Weights of a small mixture-of-experts language model, trained from scratch on English Wikipedia.
Experts: 16 experts in each of 11 layers, 160 ReLU neurons an expert, 2 picks a token, a softmax router.
Training: a variant of Adam for the experts, 8570 steps.
Below are experts of layer 6 (counted from 0) of a mixture-of-experts language model. Rows are named router (the router's row for the expert), up (a neuron's input weights, with its number) and show model dimensions 192-239. Each number is 128 + 24 x the weight over its row's rms, rounded and kept within 0 to 255. Numbers have three digits each.
After each expert's rows: a language model's description of what the expert responds to. This comes from a sample of Wikipedia text that the model never trained on.

# expert 8
router:145200141115118097092127135115104123136116118153133126192105085119132133113110128131141161092123121096148127122112150139119157107106126139119151
up0:150157132158122133138107138152125112127099119116131095137134107145126150129119125124126088153152134138098162139109098130112143123123153142124108
up1:105133152123073142135120111099152114202101144142125128120086105117112106134159154116094124137133186161125149190131164109168084125145120128180103
up2:139175123126094130124078108122111113133114175118098136126105119144145109174112105109098141177127107131115179137120157136153124140147120133130145
It responds to: Digit groups within numbers in tables, infoboxes and dates, e.g. "3,8|34", "2|002", "000", plus unit or direction letters like kg, NW.

# expert 5
router:145184166107128128138081154151111104125131131116109105092153164134172111113099115173108101141089164120065107126137151137153118096131120120127102
up0:143160092129107093095112134126140098126135125157153126121144137107154114094161135152129103122146125156093103145098139130156115151156131115107123
up1:134114062108151079136110106142151127141140089109136109154131142106140081098155125130135133122109131103123124132114146076163146170144113102118128
up2:135151119134128122146138107153114121101126124142124153113102144119146126031179154144161099103089114129119087140138128111123098123130148136118112
It responds to: Table cell separators in pipe tables, plus verb stems after to or a subject, such as watch, attend, pay, support, record.

# expert 1
router:202148153131134141131159125150140144160171089141094140079147139112119108136104107142095093153145133135108164136136107138081138146088151168106147
up0:115124123129130109128098111101128150131123117123100126108073150066082111137102132140143104151153114088077147115106151138139132139158147081119094
up1:109106135104116140124155157092124113089100117110113138151136128156127126144162107094138091119127122108150095149139175066174109134129172115107156
up2:093151138127146150125106150128147111106130133153111127119091135128148123143141147097131117157146146110130151095141131114145155135124151138157132
It responds to: First piece of capitalized names and words, often a single capital letter after a comma, line break or particle, as Re-ub-en, De-G-row, T-ournier.

# expert 3
router:134134134110129063158138093113159126124122113169163111176125083108155147143108105116142157119152171094104122146128119133124134140103103123173126
up0:139126106170155138172134126132083148080121135103119147113155137128077156154157153120136153134091090110133147135158134123131174140098156127146145
up1:128135166125166156122111128087119075144115170110137115095096144084117091054128097163095111108141134139158103146123109155102132141124112156080100
up2:142166157147136132150122145141110144127143108155123129148118114128114107107119129147117154125118132121148094130153115120117135135144097155107069
It responds to: Final pieces or whole common nouns closing a noun phrase after the/of the, like industry, districts, participants, manufacturers, points, it.

# expert 6
router:185138113099119131104126127133114157146072149153141124120125160126119140106103128119136101083186117149127112137143109113141102143170145145154148
up0:131164135160119110162100136095080106125167097114099125144105139095142168101151129099168115142125115088122063130112123085144086089145170151140138
up1:128106126153112165160139116117143120092151128173160139175117149147122134171152162135141087133095133131125110128072150101137086118169088106158103
up2:199150122180082137094104129121157112122143136063143133158144080119133137155192120132116121183159105101133101184145156129121103098140106120138098
It responds to: Newlines ending table rows and list items, plus short word-opening fragments like "c", "rev", "acc", "Pr" beginning longer words.

# expert 2
router:060172135151151164134148109138150138123130147146136139105138108104112106116195150105177172145093112125113083147126118154109128147117136130171107
up0:139129075148102167109102158145117113096152133153131116116064141110167107118148084124116108142149153129148130085148164104086075124118141097132151
up1:128158124134184169143123106122120124162155134159128147114145138144156151134121155158122115148138179121153110105134126136142127130140142142138088
up2:135115096158078097141143177091085104131108146163107140112149118113133124132124128165109118104166124139118157142121119122118157129137070144109121
It responds to: Commas, "and", "or" and forms of "be" with adverbs like "also" or "usually" in running prose, e.g. "It is also", "were".

# expert 13
router:131160136141143151104150131104092120141174153134122095154090127180130139155103133169107098121109131121110103121150166119115126103136130141089145
up0:125112111161176123144117124063139134175127124156119145128142155103120141102141116129117112146131139123139134101110107117133102148140104122114140
up1:135149160184097138129121140113106112175132140130099129083155186125144143142139158126151132111102134117164153108068085101076107153119146123115126
up2:126111133147131143154146125088130153130114147166108112169106145161111076128141167104084127102128087115149104176114153113135137131099094129138135
It responds to: Number tokens in dates, scores, vote counts and stat tables, especially after pipes or commas, like 1st, 5 September, 49.24%.

# expert 14
router:180092091137167110146101146160098091144137157077148167109123104144163196142183118115149154104114147110111139128131165145161109114086112117175166
up0:140158145143137125168097094171074099119104114156140176094146149149131137098161145127143133156151142142163131107107118114163085145136114106130145
up1:130111107108136162126113149130147132174103191121128080148108083169147147149115163152095155106089130112115140150136126107129119104121161111110134
up2:165126110128117142129097142106085173150119136209089135149117105137161144148108177104115112147126113161097084136116111083107117132149122085125117
It responds to: Common English first names (John, William, David) and final pieces of foreign personal names, e.g. Japanese "Kob|ay|ashi", "Yamam|oto", "Marc|ello".

# expert 4
router:055163135159108096105120120138137162126145126126151160106147116124135105120116122141090114184127141137110125110143190140117183120108147123120091
up0:149127124113088133129110133127108115130126167117137136142095133151144127177126110132112149142100150131125160116124136170161109132107137152124136
up1:145118152140125147117070087072175140167132145140081160100154124127140168108153161116143156113113125146124162101098120103142128147099137148100140
up2:130125108120080156147132136136125126177097051150106180132119129158100100160138151099102121142149123127109122156124105111118108163099099137165166
It responds to: Prepositions and articles in running prose such as "of the", "in", "to", "by", "from", often after verbs or nouns like "areas of".

# expert 12
router:193111105134133140158155152080112108131116115133119126118125117159135135107180143110164135109127106123149121160152107098098081141198146119099138
up0:142143124135100111054147143116109124129139118115168118116121122105129122121129150148115084129125108133149118141165153129127144084111115088156113
up1:157116144181111077130123117095088127114128085158137141136134083155123093138112152118103071132114129126110159176120179109109123174142094111134137
up2:133154122115141182145145145110064175118109133141126175145125145153090094151092111166144069158097120113087088103137112111105118165113165116123132
It responds to: Inner word fragments right after an initial letter, especially in names and rarer words, e.g. "F|oss|ils", "d|om|estic", "B|oll|inger".

# expert 15
router:209126135178087157128111139107153158107135105129109116127149152140117083140098174147138079136131131167148080116115102087107107113141127111116125
up0:137146112164138146114123171146143164161132127105118116115126079130154165125129119123136088145178113148114128093103108097136155103126141150102159
up1:109136114188106086134125125139104124152151176143135154127149099127132131154168119123104148149153137113052131090115112155115133106111084137136168
up2:124128108162133155126100117148158137087143162146169127140160168170138126094127132144135140116105141093104118150119163146149117103159130122158143
It responds to: Short second pieces of words, mostly consonant clusters like st, th, ch, nd, as in E-st-ablished, A-st-ronautic, Co-ch-abamba.

# expert 9
router:167162070122131139108139106110160115119100111141086135078152183109120119087115133127119110146106127180149134101155102134097129170135141124145096
up0:168167099141152138132144167154107117130121117111136143072134166070146122131136143105085115172134156142112111094111099171118126125096112128122115
up1:106136127117131131135104142128138142122114111121131088141155159095122120097165136103167145144153147047112154179129163100134117148145167152179143
up2:133126145111109096117139118074120173129122111128103167144166109098133084121123138142124116131130118144130129182115116128147101153063102117107162
It responds to: First letter of a lowercase word after a space, such as w-orthy, w-ebsites, m-ullions, plus commas, dashes and spaces between numbers.